From a checkpoint of a small mixture-of-experts model trained on Wikipedia: 64 experts in each of 13 layers, 2 picks a token.
Below are experts of layer 8 (counted from 0) of a mixture-of-experts language model. Rows are named router (the router's row for the expert), up (a neuron's input weights, with its number) and show model dimensions 112-167. Each number is 128 + 32 x the weight over its row's rms, rounded and kept within 0 to 255.
After each expert's rows: "mostly gets" lists some tokens that are sent to it at least half of the time. This comes from a sample of Wikipedia text that the model never trained on.

# expert 53
router [110 150 129 134  64 107 105 139 119 131 172 143 129 110 143 160  73 199 133  87 106 168 117 189 100 189 111 176  95 121 109 165 129  75 140  95  76 124 126 173 122 100 211 107  71 154 147  97 160 133 160 156  67 105 175  61]
up0 [133 175 106 133 122 151 119 124 138 151 116 167 142 135 149 137  75 141 130 156 128 139 116 176 168 147 164 109 120 124 157 138 126 105 143 112 146 111 161 117 133 104 143 143 111  63 155 117 188 127 145 146 152  99  83 120]
up1 [ 71 119 144 131 132 114 146 135 111 153 107 113 121 164  98 194 120 124 147  94 111 159 160 172 149  81 115 146 142 143 144 112 117 100 141 155 151 172 186 119 125 146 170  96  83 112 143 127  80 116 138 108 141 104 104  55]
up2 [ 61 130 166 171 155  54  92  93 101  74 121 122 124 146 130  86 157  79 120 162 132 142 122 125 100 144  86 139 162 135 144 194 111 153 144 106  66 151 121 161 106 149 127  94 138 124 164  71  70 119 137 141 204 134  88 127]
mostly gets: " Seven", " eight", " Six"

# expert 27
router [114 178 132 154  74 117 111 186  83 129 149 164  92 130 116 155  69 166  74 116 146 195 123 195 123 166 129 105  85 125  47 144 132 104 180 120  95 139 103 186  81  89 161 122  75 162 158 107 151 134 165 120  83 124 152  94]
up0 [100 112 109  87 127 181 131 127 102 115 118 110  76  64 135 138 142 127 186 166 130 177  77 152  87 166 123 139 121 105 161 146 149 105  82 158 140 111 119 176 128 109 143 115  87 194 177 118 144  81  86 105 138 174  84 160]
up1 [124  98 108 186 156 142  93 108 163 147 123 182 111 204  66 105 138 104  88 171 174  90  57 115  88 135 108 118 140 185 105 161 109 120 123  87 154 182 110 161 152 105 157 105  74 107 191 141 140 114 135 103 169 155 119 126]
up2 [134 144 115  99 121 153 120 170  77 117 107 135 106  37 204 133 112 114 138 140  88 131 165 157 154  65 162 178 140  94 125 188 150 136 143 174 135 112 120  65 141  29 135 103 104 199 111 104  98 145  95 133 142 167 155  95]
mostly gets: " under", " pro", "Se", " Animali", " via", " head"

# expert 55
router [114 157 167 162  83 117 155 191 112 149 146 144 121  79 135 167 104 159 106 132 103 147 109 189  99 193 144 131  71 156 110 174 145  92 158 111  88 123 134 169  93 117 172 100 112 170 153 105 139 177 143 191  86 122 129 120]
up0 [147 141  98  98 141 149 138 109 131 128 116 153  89  62 165 135 124 113 131 111 217 154 109 141 104 148 161 147  54 155 183 160 125  83 119 191 107 189 184 140 119 119 164 125 156 111 127 157 116 156 119 220 120 182  98 172]
up1 [ 83 148  68 125 108 147  65 171 136 104 160 160 113 165 200  93 141 155  59 107 114 141 145 148 140 104 137  88 173 104 121  56 130 184 143 181 126 112 116 121 120 199 128 154 101 175  98 156 148  91 147 115 150 117 138 118]
up2 [119 125 177 191 102 140  88 137 129 148 140 127 159 126 112 191 129 121 118 146 163  94 120 146 105  86 132 170 151 227 145 167 140 121 155 149 137 155 123 116 109 111 111  73 187 155 134 159 132 123 152 142  80 103 176 115]
mostly gets: " took", " won", " using", " led", " get", " involved"

# expert 8
router [ 86 148 150 114  75 119 122 150  96 122 182 167 154  65  94 173 110 178  93 105 132 182  94 137 107 142 142 117  61 165 119 162 140 128 174  81  85 150 171 180 120 131 184 145  84 154 145  80 131 138 160 190  99 135 156  72]
up0 [115 138 144 159 128  98  75 155 165 171 148 152  85  85 118 185 128 141  89 164 119 134  93 122 150 145 149  95 148 128 121 135 132 193  94  35 146 144 164 185 165 101 184 163  96  97  97  97 107 130 170 148 148 142 112  83]
up1 [101 144  96  87 164 136 171 115 104 100 162 109 181 168 124 166 107 132  72  97  95 226 126 135  91 150 149  70  97 130 125 108  89 154 202 147 112 183 136 117  82  83 124 102 133 147 126 155  61 134 127 133  90 160 166 136]
up2 [118 151 119  96 179 124  84 133 132 140 146  92 151 127 119 113 129 156 164 143 104 110 128 150 147 133  53  97  86 109 121 121 118 124 158 127 123 141 136 127 105 140  71 158 100 128 116  61 150 161 134 167 115  87 131 116]
mostly gets: " lower", " low", " upper", " above", " higher", " red"

# expert 59
router [111 133 154 108  97 103 115 154 118  82 150 128 121  86 154 161 100 185 103 108 113 187 115 143 120 180 134 131  97 172  63 158 170 134 158  88  92 153 132 139  91 123 181 112 103 187 129 121 112 120 163 168 120 136  98  53]
up0 [169 134 124 120 136 170 112 169 161 130 119 107 189  98 172 115  82 105 121 108 158 178 101 160 136 149 101 175 124  93  99 113 139 124 133 119 141 166 105  96 163 182 131 103 183 148  88 111 162 115 109 143 108 221 127 135]
up1 [130 141 108 162 125 115 115  97 187 105 136 165 135 140 118  66 137  94  80  74 110 116 124 164 129 166 114 156  88 111 137 118 133 121 133  75  93 169 105 173  90 125 113 174 152 121 146  87 131  94 128 170 150 194 140 157]
up2 [ 98 112 134 112 106  64  64 179  91  60 149  80 104 120 151 115 113 199 116 177 106 109 109 188 137 137 160 149 137 110  96 213 148 114 164 161 105 153 105 152 100 171 101 145 139 185 123  86  74 136 143 131 121 162 100 116]
mostly gets: " members", "ations", " students", " players", " events", "ities"

# expert 63
router [ 98 158 161 123  63 127 105 170  80 113 177 153 135 106 155 165  76 148 128  90 141 160  92 152  81 182 156 134  95 148  76 163 148  90 134  64  54 130 119 188  96  83 181 101 125 154 174  80 135 137 161 143 127 121 144  75]
up0 [152 164 190 124  94 161 132 101  70 157 137 121  84 120  95 121 100 114  88  64 176 169 151 133 153 167  87 100 129  90 134 129 130 172  99 111 150 129 182 146 154 183 176 144 141 117 113  85 158 132  93 125 127  83  81 106]
up1 [134  96 110  89 133 117 116 208 139 106 138 185 130 128 182 120  83  95  95 105 149 122 103 187 167  94 142 164 115 203 118 151 138 138 142 143 116 158 104 131 140  80 197  89 115 111  86 202 104 109 142  99 100 192 177 124]
up2 [113 182 136 203 134  88 116  96 104 109 107 148 133 122 142 164 119 134 148  83 181 142 114 101  87 123 107  89  56  93 117 179 152 108 175 104  96 169 131 100 150 126 116 116 148 134 101  33 181 164 150 156 152 131 116 103]
mostly gets: " Top", " Website", " top", "www", "allowing", "Academic"